From a checkpoint of a small mixture-of-experts model trained on Wikipedia.
Experts: 24 experts in each of 7 layers, 256 ELU neurons an expert, 1 pick a token.
Training: a variant of Muon for the experts, 412M tokens, 6961 steps.
Below are experts of layer 3 (counted from 0) of a mixture-of-experts language model. Rows are named router (the router's row for the expert), up (a neuron's input weights, with its number), down (a neuron's output weights, with its number) and show model dimensions 64-127. Each number is 128 + 32 x the weight over its row's rms, rounded and kept within 0 to 255. Numbers have three digits each.
Before each expert's rows: a language model's description of what the expert responds to; "comes before" lists some tokens at least twice as common just after its tokens as in all text. This comes from a sample of Wikipedia text that the model never trained on. Tokens count by the router's weight.

# expert 2
Middle and final pieces of foreign or place names and surnames, such as -ford, -ville, -berg, -ić, often in tables.
comes before: ",", " |", " (", "i", "a", "e"
router:144147098143091092133159146060166133190104083170133152159100178149095194136125148127132141100173102135143129079152079178165091121209131101082159161122172161136099133167140117124124120071156143
up3:106133179140124157136122081138164119175179134143098150133131193143130105099140194064051079128075164123131171079124121149093105182134134129095141117144116087147078087168123110101159073073159140
down3:125133079083083073122112130121147167030135167108152098158083066161117144140178088111160119106175093163147110157108092105145169112120156106128137113172087117157110148146100147161175155153174115
up4:120114124081100079188142172147104094188180121151138148093159080165125119154113122119087100085111100105118116104199125104158097096165174121142166153133087147152149156116150107056110159168159178
down4:146166157169125191117140103132148129092102122084069102164163149109159163102095144167099142135145156084114154132120145097109157133152119089189111136141116167088147125079124101105141071091134095
up5:102124122142095122127178123118187074135120140084156166134126099108142148064200190130120058137108092125085126105058143127101168114082116127136160117066095074134130094136093164165092206092147131
down5:184148098108181085142154127134130115156160095165116124124104170119154108117132177100115147094176154118109119143110154121199086156082137162120086159096107118118175177178140079162102189124090151
up6:173153149095113195118126115131134153121083095169161204170210130108109051181120147112100187138125151107141132115111129099158096101134146133090136092112144131142130097097157132076151141164092113
down6:098115150134089116139129121114192135096127127126143122111157090134166151138075138162186123182169079125111122165128139189105154139087095153154180117160118111133164180176074151146157100084173171
up7:097184086136123112087153145163150128088139116112151145092140156060112127109167113087124111099070115171116158101164128091079135131100103127112189117109109060163142117096101123135080110117079157
down7:135140085122136090092109056116147118119150155126128109174131108166090135133103123129145119146202148163112071135129091104183098127111131124135125169149153131130122121179085120049091178148099105
up8:134186095118124153108112143152116155091068106158158131088094097092113066150128101098098136198088121200058133071119131112171117115127116122166073043117155082159118087159066135127141116135112120
down8:096098064144111138110118125138098164078167172082164136119137118181141135126063104088160147112133091093109123166161168043120102164143102110079126185179062089079118148084177109111106155127116104
up9:173145150081092101106149140092161128112144178141136126105167092147102140156149140135070068076158151208156102207106083105058117096191130167133185124144129144179145189143076128178097198137161151
down9:102162102063095138127121112126156111160085104139134164072096141081079099116153155097104115150190066124151119053140198138220087122073134046155077158141133123106130097141105098117163106154123099
up10:126144099152152139104137080137159054122071105155156154131137164157054135103163169109117118116159149093099079148142119081146145107126156132162151094131092103110135098155130095149204181163137136
down10:134122096091121129158149091098116130144076138075117123172144095119161131128200090133086150082127109122169139108210128154100116084166146129152070134126163183114168100155170103139068102062129163
up11:063184136148153160054127061107117129154136106137157144152121110136158147089180143135110083152143143138124116092162098190075128062056191182152114124102080195125197087140143182092136176122128103
down11:125139113144105073159101143089164090132143101130162094169140086044169127135126130133155145153145116133111132153041096113198150129159109119110145205115127126123151137196181149124162141097154142
up12:105128133139130143150113147148114132076173152099127162158096087148096091111101139165187145087124159134120125106115135090066091121179088112081112127159089170139084142132155105110180137189103172
down12:101138173144159155116090111074140148147077149067140158185124160131142110134202145155082063163125135158069108117125117160149128150149114155138127098133170118188087088154136125115130170078128103
up13:148135091084152125066212106130151104191151141121094167166134165096081139090156125120100153107087106174091103169127107101140079174129060100142119136123119165098131117158120128140086225123116185
down13:148109131093134148159161152116180125151113154172161156134124158125147133149144132131094117092116106113147130085076119203134096076062162131136152121087161133098152093150099153091116164174196133
up14:131115094166126116092141157144157133127146136128145159137162089127143117137175128117081180144168177135104065075147086100118213148132066138145130121120122102093152169123097136163186192126063172
down14:114149171189118127171157115113104111124110103151043170114135143096170092125108149099120129146148153173129163105095129135103107092145119097110109080105136095163060104133124092152104126091166098
up15:194223152068177163074116080133131135147136140098161145116130090143079102136145080129104153106126183100142133144100181164063093142111123131109158163190104119132221090108168139162092081098084139
down15:095099070110137120178115170100179131107183162167130126143100146071144143112130188123169123221107098103089120179125106070141140093123155106116074115151144134147140089127095154065063074109095121
up16:087194143143120151143147100132165120165154154137145143143252152093075132152119151090132134131155130170125119149090156100077113106132117108068134130156118093029130131143112064119166158172132113
down16:183143118140130142124121166171131041093214099117128155070091147156048131118144133123152107120096157162113198089114190115079086140143115155106192132101133081119131157148102163131044185145128082
up17:047162181144177152143110119107112120141088165123113107100192117117141128127158115122153121128141151089110149053102145134131124134191024126100155121155151152228110133158099120111148143105131126
down17:175132095117144091143139093081145123101164090131151091151113147141105112190082134114153115145163102168095099138147201166164155136066159156163089126096173154129132127109109115130058107163143141
up18:113085142104053129083126139159097087125117120091157118115163149155085129040180173115125134202102100091129107045131148129134127115179172200147128113138197145179153109086137121213163142166150160
down18:111118080102111151172136128149166177156150102182117159074097200137172088210156142097135134144195144108114148176113114127125112085127160081138114130069147111109186099130150136145079084127160142
up19:144126106150136171025128161162141097147150088145114136102151082172122095134156197128085093172162109179132121101140148144135136123092168132097206123110102100158121118205087107189097106137122110
down19:134102148109132168117130151060143111138018136048170091150084086106142114121144132138154196118163165113166148141128177170151146076161101143141121120133113150147131123161140122043139150125057202
up20:138096144099146140087158194106114168167141174151110168097168170133085095142148128107083134092095117138149181156132200127167127078089153153109196125152102125127159126188071080137118140112113071
down20:150082143131144138146155125111178089108179118197134144114130140125145099142110135122102141072192130134137129135170103121102117146145077124110128084065107120083144153078148111108146164148104160
up21:125098143144125120116144144123156101139050115116181164134142136171122174008162105111092128139139133177148149127141182131193097148119091103152105110109075161186127094132098105140112139122118178
down21:127141142152078117113130087153116140166155125098086096078136171116061139102073136081142091153199108096098084091098128145092154157140134128102127128211201140135146175154142133170125111137190067
up22:136120145149149117077117063085134124170150112093136223172163120121128103146136121106153156074136165167130089125125131140133116045127078158121203097094134076123097123107124098122148098145095083
down22:203149121182146088099123207178154122112169145128159113115130141113147096172100150073135095120131127139069153119095146146120105182151133160162109095166106131047175174155141118134087142157117132
up23:141155137044101124130155107155139119129124112141150182171099150124140165116151132147100060100036165169157095123116131122134143096120156118070191119076121124109157095097135128087171085165114179
down23:166115146140214140111121166155151165116145095100088037102134170182122129138109111190106134155105083187101145187170116114121141131168154104096128166206107174187102145118128134125091119091130124
up24:184181167101203198170109115125054115127193158122154099094143188163135151164178129119151145132152179139102108097108164126149108078159168085084160090148130129155139097150110100151132149152120185
down24:100129103117112124151109131106104139153150136119118180145171183091168155121124137113143137119092107112155192146111150102095137178162158128177143181159121166089105122119119079135102034098096145
up25:099159110144128161081098102123143191106121196129158155075161136119187158114096160095164127054084159146068121134131148091112099127083080125118131143089075116123185123103097160142118100133127099
down25:134086136169140104160093136081151082114050091083087109154088115155129101134165107096135096105097159131161078185129094129083146130158164125119085097100129129184106185113111052094125065121065147
up26:097150186152111134158142134098071145110114131099085171119112122137133128109150113175090155141064119175122095115125159153132210161182165155177099061074165154203116122168106096174136125136151140
down26:113109116164159185063080208173164098110158081146131162086122178154156126124121163069148130151139146122119148113103133153190134129088147113115165132111165077118139134109105137107180127100140107
up27:152093096104137102205124180127094140085151160143185124160125052120130103156091168140120096151120196182113107149104123127183162114117148087117143084141153128179131171128133167160098163176110118
down27:115144109188170121156090154144091162156186144157141177105113132101155112144115123120136166138128164208080130200109136147176146070122078135120118150073107128107102101163146143198140089186138105
up28:093109110124158121086155131055192142109151090072192154127165085117133129162151133150158142151136173172079091114143147158151088102142072131136181088141079129117035117179103095158144199101096097
down28:106137147165104116153126168167123099147169108110139182186146150180136171047089126176136183116099090095130113094129142140158132069168156119137109141152163127138094129185161139116055148121118127
up29:078049119093145156119122161084140139100186177148130174122108136123138148062113074104187142167143146171141115123131091123066175111157139142176160156116116078147106154119135130118111131107145118
down29:112112150109110102136115155135114096140127144141133165180149065101097150142113163168087085102151099100122108089048102149138111109122072172117132124168093143137072084121116153138167153133100133
up30:093157126083119169130165136083148106100135151104128169144147130180164175098156130086142138201183181121129122105135176115096092134089125125130157101167137131158148038126094077127119115114080165
down30:178160106110149084144117069160126114119156109110135123164149101085096125119100134139124090112080095129092139134130154163161129115151112153120114074108074117149121184107159188132092147127153127
up31:124163175129155082082156127169144112150184126137154125175153066156112084162154095082115120064162151174137108163138179195150132136123139161124187157112143143165127092148136150093119111151103145
down31:084151119080089201151208119102077115117171147106131078120140150095108125044178110186144132115096036118170136116139118082090131139123112122100075137107069146120087154086134136165106088084140136
up32:076163134067129120158128121122138128131198170115153140154080155141165152169119134056118117085096120097102153148107091090135083067114088127108138060098093084186150077190128113121200056138088151
down32:151135174087050120066188085152137148181072140144179116118155146114167151113101103160080162155106092158146147123110106138110117081080147123105126143167089168116166207084102145156166156115147136
up33:148121160079147155045108131134211107123142132119182126179165094176114113147135157088105103151194158138154122145111031151125107088154166121097115153188083090198140074110115106133101125126085099
down33:136161096113117117175150061076115136106073118127103090100095164128154135130111131141129092087162116094090136074100202121082169155102151157088172154146138156115125126175117133148119145079171190
up34:082062134095142107192143146140101102071163174125187157073123113070097141146142110172089153087171102145163118095114146153148147112125078127176107085140096128161085121133122130144087143102090087
down34:149144136076178150128049105121104126169114070130092120127112112129093175160104188167125173105102168123111139180133130129118208103102098117091085122142148090183114146131104086119096150101156164
up35:170146094151140160153154123136077147145124054077100143181100107233071147102085075162127129155147145139130170127134154119142090125077133125126155153127119090166151102119094057179124103111117185
down35:084112218115080129121118094079151140092136134120139098153124112055180096168179072146118145163115147093128110081130099148067074133180102157089148090162141126111118197127105157090099102139141124
up36:135137136187143110135127098086216098111187108158112139208177170131075150117153129062124153132096107167125124110113153161152233170068085158112143115170118157117188130143114109149131121128155129
down36:176134093098097129060135096055104141173122094150111153073138121126079149108138135126183108184142167105148180129163109130083118122100147113127088143133096066088122099117119140170101106151103144
up37:131166142129104128104117168080133053110104151097117156140126078128139142103080146134135082169118082122140158160084152149111125168139104192108164110178139103086136088093067108120131138193096164
down37:182129110149126130094115063242051163136196130132136135088184123113146116158146155119149150113149168159105137124137101148121075157123079121102149125154138136119104123147091155128093092173113161
up38:099154150143209156078144070133110108170106108124104136129145106133148116106174093152080138134184154056101118138105131109199096109148171154095215095078128109172139130102115087174125106109152081
down38:187149145127068071187110135137161114106145110172125159163133132138151141121132134144142101128134103097153126104129092119126128110123126130109068169095135137092164127184135173120107138142116174
up39:077110181133176138171109177148091106155115176116122158117139089111137161086123130120147110076125080124120136173149176144168089081151134177141081084099057119129119175167148144126104130179095150
down39:141117087149158072136117132100181072120103065169095160150153128144116135154168173131065153199116139098148097133092140119109141158075118103120062175129084141120171124084144110110183088099122111
up40:118134144116088175102095165141171117118169121102170189092064103106170150135088146100167106143111148116074174081153148110154118108140153201186094072086140112141134168179037120134132141077107191
down40:160082163140139150170107197145145197175155113180195126125141126160155163077101161175098135108140117169133108153150157122190088132167090108113101148156174162103156158118155112103101128209173095
up41:154185113134164112117067111162104141161175136184139136151151168114087182155102121058120142175117159121075113131086107117099095084115098164125152116080095108111195130155138089095151101166130101
down41:111146146151082138165179044082100151153167135114118141138170084173091137169082150062095115095148179162130106085111090071110096087115129138174138117089118164075154120116087108161161160135151115
up42:086183096127083130168139158062134073082187146116169152047129159139138109145123085194114103165087110113133123103101118145118123108176189101169188123151157102167153099128092065172120119089158152
down42:159097129095118161077188024147116092151123140137128079128135126133110124125049088139194128068125174157099140120136103115148165095145152151139158116101149151156106138102137147040131164110116103
up43:134092163068160108122158120163124080130221118119137117142192138091118121097166147118144096089139161102167140091127167159149208145130084159127114176094057141174127129170153100111116101120131136
down43:105110078148120140160100131073174119101064206102125125091109126144145154149163105185194110096101097107159114100106123115128094111102157146078121144129152142109117082115136172150134131106165191
up44:119129157113148172115121095125175142114094168114115166136140170133110107110157143106087148152139096093141137082181110070085181075157086124157099164128082114159041119146085122136158109156112114
down44:132114108125140076155162178178122124170089130122126091109153068141083132114132117123073063136095136195157130147158105182197106148084178095146106087130152168094133112110155125145130110112142169
up45:099163236099134119161107142098083162141131098105187121139138145170097097085103096160116089139199127103162178112122142087122115110148128173105181103191098112193105138085110108092167148131138125
down45:155097065178160166147137172138095140145101113108112111158084177066158134132115131075207136135142115061128100117160134107126159144132131171146110178096135078124091097135131181114151143138060149
up46:093205184100142136119105104193183176139071177148166129186212143153110083149166116098098130087152112178152115157090170129174137095154056118149127133100108105139155170135100137137132106074145150
down46:088112101133107094156143180180101052109135098133135070083122150171085120132159135146182067110094142056111199137136100125116137109135117107185163142180092127093142063152145109163108102162213123
up47:163109085104122168121164062102104110111131115123127148105149135128107074101074147128101181142110147152094113096150152109122158101172102113104043164096113080125153130076112065163146106085123166
down47:110138160164061091171164155128129129141140121131097175164154128136146152094207097133126098168131124113186144104102156186090133164106139159152133037137168203081116114137164112115114120172149166
up48:096124134148138135158117128113138097137112111174128080147119150181076140027164171145142155118079167105173140150130157076129139110165060126136149043155118100118142163144038100092149115108143123
down48:139150153137119136074114181067068142107158172118152097133121153064177099129129045158168148119140134134109117090132117183097134167100146181117147108149130188144137146182112089089189176112074148
up49:155062130107169135098107118112136076096072137121145106151141103093081116217128164105147092142090183200084087138139141080138135071176132115131184077131123108118111148163164126114106154168086143
down49:132106160161080089139126136176137187163217101105122156117074146157101118098114160085076136149094111132113143134116085192151074156115118100129114179113107104144129077106095144061133127185135088
up50:085148095181155166128104129122125102044114154086141125094150056125089081140110137127199124129120158186146132098100138119153153101171183177137103079112148137139194114153174098122149166129132126
down50:127093131102101091101154118117089123145087111108080137178133121145197150121201087152118168092110165065193133174154200159133127114157132133143179126127171124129104128051153126143179123095102131
up51:071165130115091150111096141145134153139124098159141113126129115189195159083172163143157176135080116227140124136158111088121124075141136105114091129086163131136169120072098110081108146138161093
down51:139145065103150093097153111153168130115153137123136169125134126128167167142186119141106136132167112090161157133123139115102155123117171158138117144162204143102086127099114074154152171133181102
up52:122126124133124129087249140086080110111097139087155153096137163140130133178146152100120156105117142120103147136113170132114159065116136153073146145160104146165099161175089167142158138108133074
down52:090086153173140106167105110115141146209163120170145144136123082130129175135090131114121088178165151144145130102101094124140106133129108114170098111086083126129111105144101089152121121201135118
up53:133092110123129102110126132104129078110120064203096106084126103062144147125147112022107117121093154193091041066113107105141105109077124147099140103167133127103144107158128091192092129143100140
down53:108155181103128105145163169086179112197156092106090145139095145143080137226075114101120175147136149127173159136151140168132116122173131077137097153111099121135110124148149100054123111049180123
up54:081101205125139143156167136148115171146138068132104172140143147126110121123084130159109196181165131132110139116162111146096092163107084149158149100051099100129179130099096104152166132135095143
down54:180147138117096058153120096130117087105194141126075102138139141119150105131104097160135072092120135111108143124108157077146130090132123156149139170117133151174114118166150134124128132073129075
up55:137202131095077071114111053103158085108096056167169132131159066152099124097145120114120188131107126177125169134114141117138098132122096165166136114073181103177080161145106140089147125150139159
down55:071153080081185176131165150126107150131084086090125120139121168147185200142128191137106160147093148106142169156061086128143132126146158090100088084124089119129151088143163062134117144046116146
up56:069117103126119159159188170113171132074090146138139185173151119162144133179132132136076194145056108116164118186112166112117149157191127117118137138214123198142148140148163055128122151147103121
down56:113128159132126124048117096131132099137167078148172101143147092133070115117093132106158143104101200147105128113136127124142104137090094156119133137105137086141117131094149193104200093123091148
up57:099119171131079109081166132135155100075111152177132149153141084079103060089069189114120155106142103141133149119131095147163149104152109134118156071082118098108117101147091127075163138135085167
down57:085118145075123068132126142098119079120105136152090103175215100149100134079153111150132098124156100085155092072144153125027193131108111138111117119166114162177075153126118074091111133100112146
up58:115090122135158135107118130111150114127144140187126136153171163102091103154146163076128209116174141105101066120089128070138051103144088102134134180206148117179183171120110102104111079115116097
down58:136115170133143147114114163137112134121089171098167118119156106184154116133162120182139092058168107204210129149153074112155177071111098172161097114141164159076087125116178198171174121084142155
up59:110175135105095079113154096139143073112158119073178092114176081093132159121157147137173148162160083171115111159149108171098168154203142162107091128106084102141120087158217084065179136141085163
down59:146092146109089139121085099114093122140076111175050093117082127121104117139176118192093159093110133122180149116050147168127172155194095109112133126125180180064141157136077153115133097085121081
up60:116134131086154095114129115141135184154121082121146138173067103151139069180063137103122131123092127162100138174136123111109163101157072123165159100147081061175102065166134150135158141122113144
down60:108126213139175153113145089106110123116144124126103176177121166148143146092216132099156084157137111082143127139140120102136117204105147166139098154099121141062129157120130093118116182104109173
up61:040194138106143132091115172089084098107180141079105070136152145139116118119107190201111155096150138142095126097138102165130159124110119146139097063158077108088162155128091112137078148124103139
down61:130122191089112073136114080092161143126121150093098192117152099124105197100189118096125134166154130103171172122153093188146143171159068110129146125111166183158110126125105141100116137113129112
up62:099154174065155148128111158118144135119090150135150128130098120123149104119101096147085130124166097127068157133097177073158049138088127153136161144156118140053112141108109143134148112187093073
down62:102094097145099150167161085097135151126164122105086131084122106146106175163126164091107142067128134178120065148121100120135154095110125143168080090115082144175112122114087158141146165100091170
up63:129137065183076135159170142130188090107166058163138127078141090121120117159143127133132181170097119122147148171120149070122081132129203176146118096138122134117136094126131134117162106085154088
down63:140125143111160147117059032073107095085113114120091143176095137181105141143153105184119195109146155121146144106168143103125179116135121143124052096099087123122088058119080123141131096138092130
up64:114135102115159132093102112135157159091098066134158167180129067146063105169116147127128137130162079124167148136090134127103135117165185089101149093110154061175083092099140113157085148096143124
down64:119107151140099084083046113105140100166147121119106116134149144115187127149164126076172094083128100133094136150109142103108110130142161129127164133137103188080106138161163194159157075115152125
up65:112092127081083183119103115139141145153129159141083122091123119119092122167134103125103169175078108161131117087145114139075162142158163124196129081137131139121138139146096140186155100158211173
down65:152177122098103096155140142158163093101184082138131070139117157120127152090057157042186138167128125082075099171105135134138085113150112109080161146103112137129121148094184109064108132116122113
up66:151116146128136194108143118089162068075174147130106172113118123115152118096120107122112153130086156108154140057100148081111167119095170181099157138114076172089128148133096136054155113090120070
down66:180134141164150117145107122163155088144085152134117113107131133156072118149098133159159116104089119155108175177120095120134083093131143118088114092149171102183157129061175146170102114161152172
up67:102157104107082171147169183153137106131134119091165148106101165139120106115181133164087131130127106147118105128150160083131132133160068179080191127130159139114084078184064117106179128171208127
down67:154087148148143137154108090143135124115079041115098150177178113138117124122075179113170089204173110119144116098176099155114107137109137086117170195091163142118120162129175096174128166181150132
up68:118130133124064115041128137192172104142140113127153126097166103169116095109119170110110177096144129181130179148164189133111170112205111098140191159090110105114186061070134139135096164122144098
down68:126137134151168165169115133078161109110124090115112083114146129124122146206124096092145053168160124086102125142113102136168162158148136120098114091114133153176095149167171104129098103134147129
up69:132181146112108115126164124113133119112156122131100065072182141172172128086174135121096088158040124181120147149162119188101085145122148127107162147132128095135147123118103122108122058088139134
down69:140127128126176142088142136155089145107048116107106106125117094154143128172075106119181149127159029090197146064156146121173166105098115128159111126091128209143117130133138133141113097146100059
up70:148164145177112145110115088125094115106113052138152165125098157125075112121107186136115142130200075170151120072117093143170133115155096145164189134121076076188082080116148081117176060166079134
down70:102140146133127135137146178167085126168157130109137115088106106071128123161097109108165115104101139153142149138137160137109110130128132157115156140179096170120072111112114130122098104153194066
up71:117182103140100097124101120137140122064118191101126133036119160096149136097179085096126098184135080141179155124144158129158142108117166153150177135148034171105149133128104137151107111128083084
down71:156128156163166108132134114170102104164154104126104154127120154174110122161141128088151128125142131075141145098111036159156150117097123119135121137144077070188157139208131091126101116074144095
up72:079119192147170154093155047138116162156131107131161143131225165184113085136149156133136092127091183131114119186182112112111145119144159148095130098127151145068111128141156081143123091127175143
down72:145124146098097103111149207127153193057126190139161136116079107085168194105154094071162150136105072069138075086108171129122130110084066163117184161122138077129145102119089124127150154169140112
up73:126086130137106106086102156143146116112103109160150156113111165125127118116088133105087156091177190154133114147117093167128149123152139116080157163070103117132101055117096132167096188080127137
down73:115156075163106080103099163132078158124085119176194199092080142136097183132081080113146048171084181092187092124185151121086092137125138108149171097106105114146153092128104169156125156146173127
up74:120151057089118068099140087132145130129070088115147132156116137155109126123115125080100137097102125119163149159074088119131132114135105147150164146104173129142142159122120075073150108106072146
down74:147128126159161183118117124112075133140175186128120063098078122107115097110089077108211080111093194154137148098176172122128111123133135117106118135100131149131142184128105169146096058159126129
up75:128161156101102133104152119121103107130102131162151109119144108155116130096131180129128102167156150089146114110095129109121074077147080069129146166147156079112105154111141054097128120087073147
down75:143097134155186159142135192183143127132150122137155172145159149152114098114072167127188111127113173080091148126158144106134115129143091175110176114078139130165158125119146133128069204164092145
up76:129060170083153186114172114163140117180165147208099184079092127082136176133196126161076135148173157198086109142115127122095108091152100144141079190142088138129102099169092112155114093084134153
down76:103169085075161067103101128111117172078058130108096087109101122198157090097087123125170148181078115089126174146136081115100153164080162116124119071123106079077171109136165153109172116147128155
up77:145162080166118124110147081167196082110153145166112093173138092142145129141158132128126098095148117184117139180113123112114155165162115148141133060162119124186160123158082111120175151085067114
down77:126144161108163186127139148163095120146077106140142152153072125121120082104193142165156128142099108110143128097092158096142162129149124177107181136102123132141126116143185070106090178148181169
up78:106086126097144096130149149208152151116135126105071137114172047133119165109145143159172174126114117163122104159083129140112144153128109110106137137110096153098125101121170107054122130074149228
down78:158145136133150143127136066060172152154123130168187130085114154120140142164109115074111144107119119123121107141146149173131076128114141178171111069138102114183161110130100149200134158153181074
up79:091148183165080130121125126083182093106151080120106112189140143146040132158107150123090149097069118149094132129089133123134185081109172134127174123128160093184087081119114152123147146173112119
down79:167126151140155122122101093147141068138214175163142121135158179137142132143135118111145133093159176114071153152148154083124145139071149124139151136107082161080173101161159127140096152089102148
up80:121096169070143144108136120095070100105169078129075127130123081124108085146080132121133115112172110147083137118156161159117177148167208168126177145117092116078071103139135171131107063184112109
down80:113147109123132086192085104134113079162150146150099160119113161094090137077150157148081142119133101124154138178160090126140120183074128112120156098180080095105197144098107114148100129088076108
up81:146105166158137155184158088127116147126113187112138109148170150154134138106135141151179089084095084188132125114159134123147124076117150152140122098127105098102141106122078123102145136112150103
down81:098198153151160102107097154117224156154093043126025099111105179119114127162176118099137137182127106091136119133109181135104147102115117088101144096098123122161106115136136128121124108169149237
up82:084094198145110175036150135083150134149090104126118150148112153154160113079083144135152099145098083081115142160119136217107107153144111153140118129134110089165105062140119154118148087111157194
down82:188125073113135114142117120114171148119180130117171143125098061136133156129139142124167103125155115132094147097126151117165135103100128155100189111142105086128160106113098097104106146130125139
up83:150152111104095124102100135138124095160205188116117135073127144121052144088105115158122135099131124176124170146120145088114161134140112136128126048065123171128147134178158161162122151164180112
down83:175064157110139096146143129135099156119154112159132155122107121122144088151200121125115126153110204105114136119103149074164034183110086107121132137138154072105080139089128153164118093182150141
up84:130129175153101071082132120187176063098119158174097116141164111199138145130129104137159148151109102153080138161156128183136133148188131113140166149115148107095077124154117122088092057099128136
down84:108102132096150197147137169126086161098154180097145131100112211093155105092168143144105171081113111095136147110118108130057091119127090150106107085163096129096116134150106148103162124112129131
up85:143164110169083144116202112092117133112163099147146165155157144167136111161074141154103124079121130092127132131152112155089163095115111199153110145121164131126106092157066092081137117183118097
down85:151123156148168118125156162100160083111119166105172099127070129120096139111110081162097116118074133173108069165129189100137096168090156143060126087109092130106157085077102095168107174041124175
up86:171112142111164097139163158151131110075144110162118101219145109113144128138140177110132069188100164220095131103076122104138087144093139147174095151143154168218117099111162112135123166169142091
down86:131135176183087125122151130150119147197117119111175138098128150129121122102153100131064141127080054108129154107148141107121079173158144100123156140139095085113118168099115137132146163199152179
up87:105120099145120111066153119165108099107135147135062174143101119138091097153124143175103070144073135162137091172143136085146129114058112102100153181098076120108125180140136130144182109077145164
down87:116155145140119141094116092177129100106113166084143131086134117170081067040127179111117200144134094115135086161134113125065146155114107144210123081142121103101110083127116113119124131168056096
up88:126194149084126096080111171101148128111125087185137141075116150155121104149105184151086127071096117155106089095110138163128170118120095117188082100143130084165123088165100157108112074088131141
down88:171091144122108222147137140129089149141135177085141148100123119123086067110093136089130148076150089124046113132143141118132119167129153119086140119048129114150113126076118127185128178154218167
up89:064096112093153082088103144117142105124197060076169153117091110117123109072146117160109138103094088194096133141125102096137097137126111125074147097107111079139110126067129121121125141053154096
down89:108052094167133179108124110161107099084088144143161150103141126176185138147143094126115122077185120127096045132146126122140051105157113165150164141109160168109088147101134115077116199145077167
up90:085089167139102146165109097101173107127204120083143119087111146163132144176107220112141114132144209168083069107126084125125075069162158107149162170094111075179146151090135152119163086106096107
down90:222120197144140119118135144160117213150154137135122135118119124090101131134107095095116134098109125148110154131142114093121115135074119184165163133127123125087137122184143115121127118137090176
up91:108112194051110128120147137166132107112090150119124178165140121237068203171105087112163142129077173180148105144096131112124098109107132117151072104126116119196126135135130096123114080096170114
down91:192167143144197105086149125161132129121146126178099123114109162101159084128102113142136126136173121125106187054122132151093106177122144113174111147144106160118153087110112140169116193150173153
up92:092140127132153100156132114132169140063152122144132130125136110071120113108160118164122102131156096148154056139098086154170141097173080124086086153151100171141198081134108123092146158062155133
down92:114153151140157127132114070089138110190009071084107131132117135077148204132107120134165117164155168120121131114129187138055116083069187128133098084095191114136104170127099106130132116146095162
up93:104139096114098127143104155163154152108160152143030142125111189144160168107100129119176096133158121132091089123182068050100179105157138118105115117111158103120151068033098101121130175088119126
down93:119112155115135113132155075094130103155130115117192120172185049185100105139205134139122078130145110118181155135153170167095109059124104144120164105128144121141107207179146083147142090099083123
up94:077192083127113114131130046154172141162145174180126125130154116138132105126142131118067147108124136120175106090110112076121127098116106155113106101123111126097211135172081069106166060149122082
down94:150112120185112105166156200145162165096143102140162109096159082131137140127095095124152082088081102147106155124058112132131140111105137131154129165100135099091128115127117171141156121121146136
up95:179103174133124181056155130118156151158098101214139157175115135125124099120097125116113176127143135126068149121089117102131153139142114173116165127165160126157155157113137086144139152096083096
down95:142132086120168144125079138042126124135157135091127080161203108144155128142153063147097126117108133152212151124131126156099114141163159116118066114071093154122085139118117087106147120067106120
up96:096180179101136076143119131110164082167108127127140145120090128144148147173164145085123135096149152162129124067122087085146155173153053183129086149148059148093145107149050102161188082142107159
down96:108108119158099053153182159145147114115095138108167164171119062076050085114070144115134160088149113200125087154121115126117117135146124067091153114139146140100127156163132126123151084193133165
up97:086085101136130143141105086125156121129140101142073183106062087182126135118120074102075110091092107186159119110161102145116156114148150126198182155047130082147110063071137119146101146032151121
down97:163149097127080176116100181135104119130155139092179107139130110086087099136142178128202111134162118118129153166089146118151126092103119166082112155121094118160134079132183172109128089138113104
up98:120176192096118129148141161091112092140188153101159147127148126122061090117119166154178137121148072096147108094103114190129183118182134153158126134225132120137136099140120163092138118130109124
down98:132159136136115077172117147011093101103040088130148129107101146128141150121109083130126120130147176206135137115205093052159159117096115167194117113128093137173137130112120111123110124074149100
up99:107127154105129117153128110161115066200131141157117170128163165121138094152144089101122147130144170080127128122117163099150084187151102158177133098116082110074103141123144120184111187116129152
down99:096111151122085110124072102092105145127111087149164129111153146117154164118167143120118145139104060116164143072140117082096166125119085069137057178103126107153089140157178083114145117118172126
up100:061138137173083064096095135097148108117073122131113125118169132165118149069200084113062097140204133141133116115163083103108078110139128170172156103135084163125086132086106085133186129150170147
down100:188194118100075125174184086138156120194105149130108169133126152121129171114100183128138133106112149153120189139088165134145113133157139147066095083100140073161187134137137132158079148142136112
up101:141175161077120159189154126093083115137138144159134147129109099125105118103049105111108178155100104189118115173142140127136132101172134108042165096145098078127145128183106079121144130115093150
down101:156112148180146052129151122161200070146180124127116133132080144106101077184088129122161098139088156113103148150195095092152114158149147110129134131123111093128129100110113139115104106164085137
up102:112137137141199097116125133120103120134115215145118060144149145120099144110134146049149173103143143135154065166138118132170159134118067082107150099101095109074127159116097120127136068091090152
down102:167125126126093144052086151123133149131112139102095149109155073193125069143142120188098107156143151129174144064111137116121104103115139162123105115125164127185139059152124126090168183202162105
up103:165167144150116120164176177111184092096098105168098128080069203162088145156159119117083109118132117186183135163134147133129065078159117156142133104093182133110106190064135091101167152152144145
down103:133189072124128085137086087137118128112185079138134098172144131143130100087090177163124141153169166115137138105095118135115188143119147156081109084124098126145082151172103100194171067113123136
up104:104151093142137089152133124133123126113168199140138119074091142138139093137158104166125125064096082193100148126138110122156077162142116179103101133087092111129052093092144104196085115166128121
down104:165107116148153152162132177154160187145102112142116118132126140121049162124192108057100172168114090094106136106162129119177102132110116162135166132115116131157134164130083122092073177105098143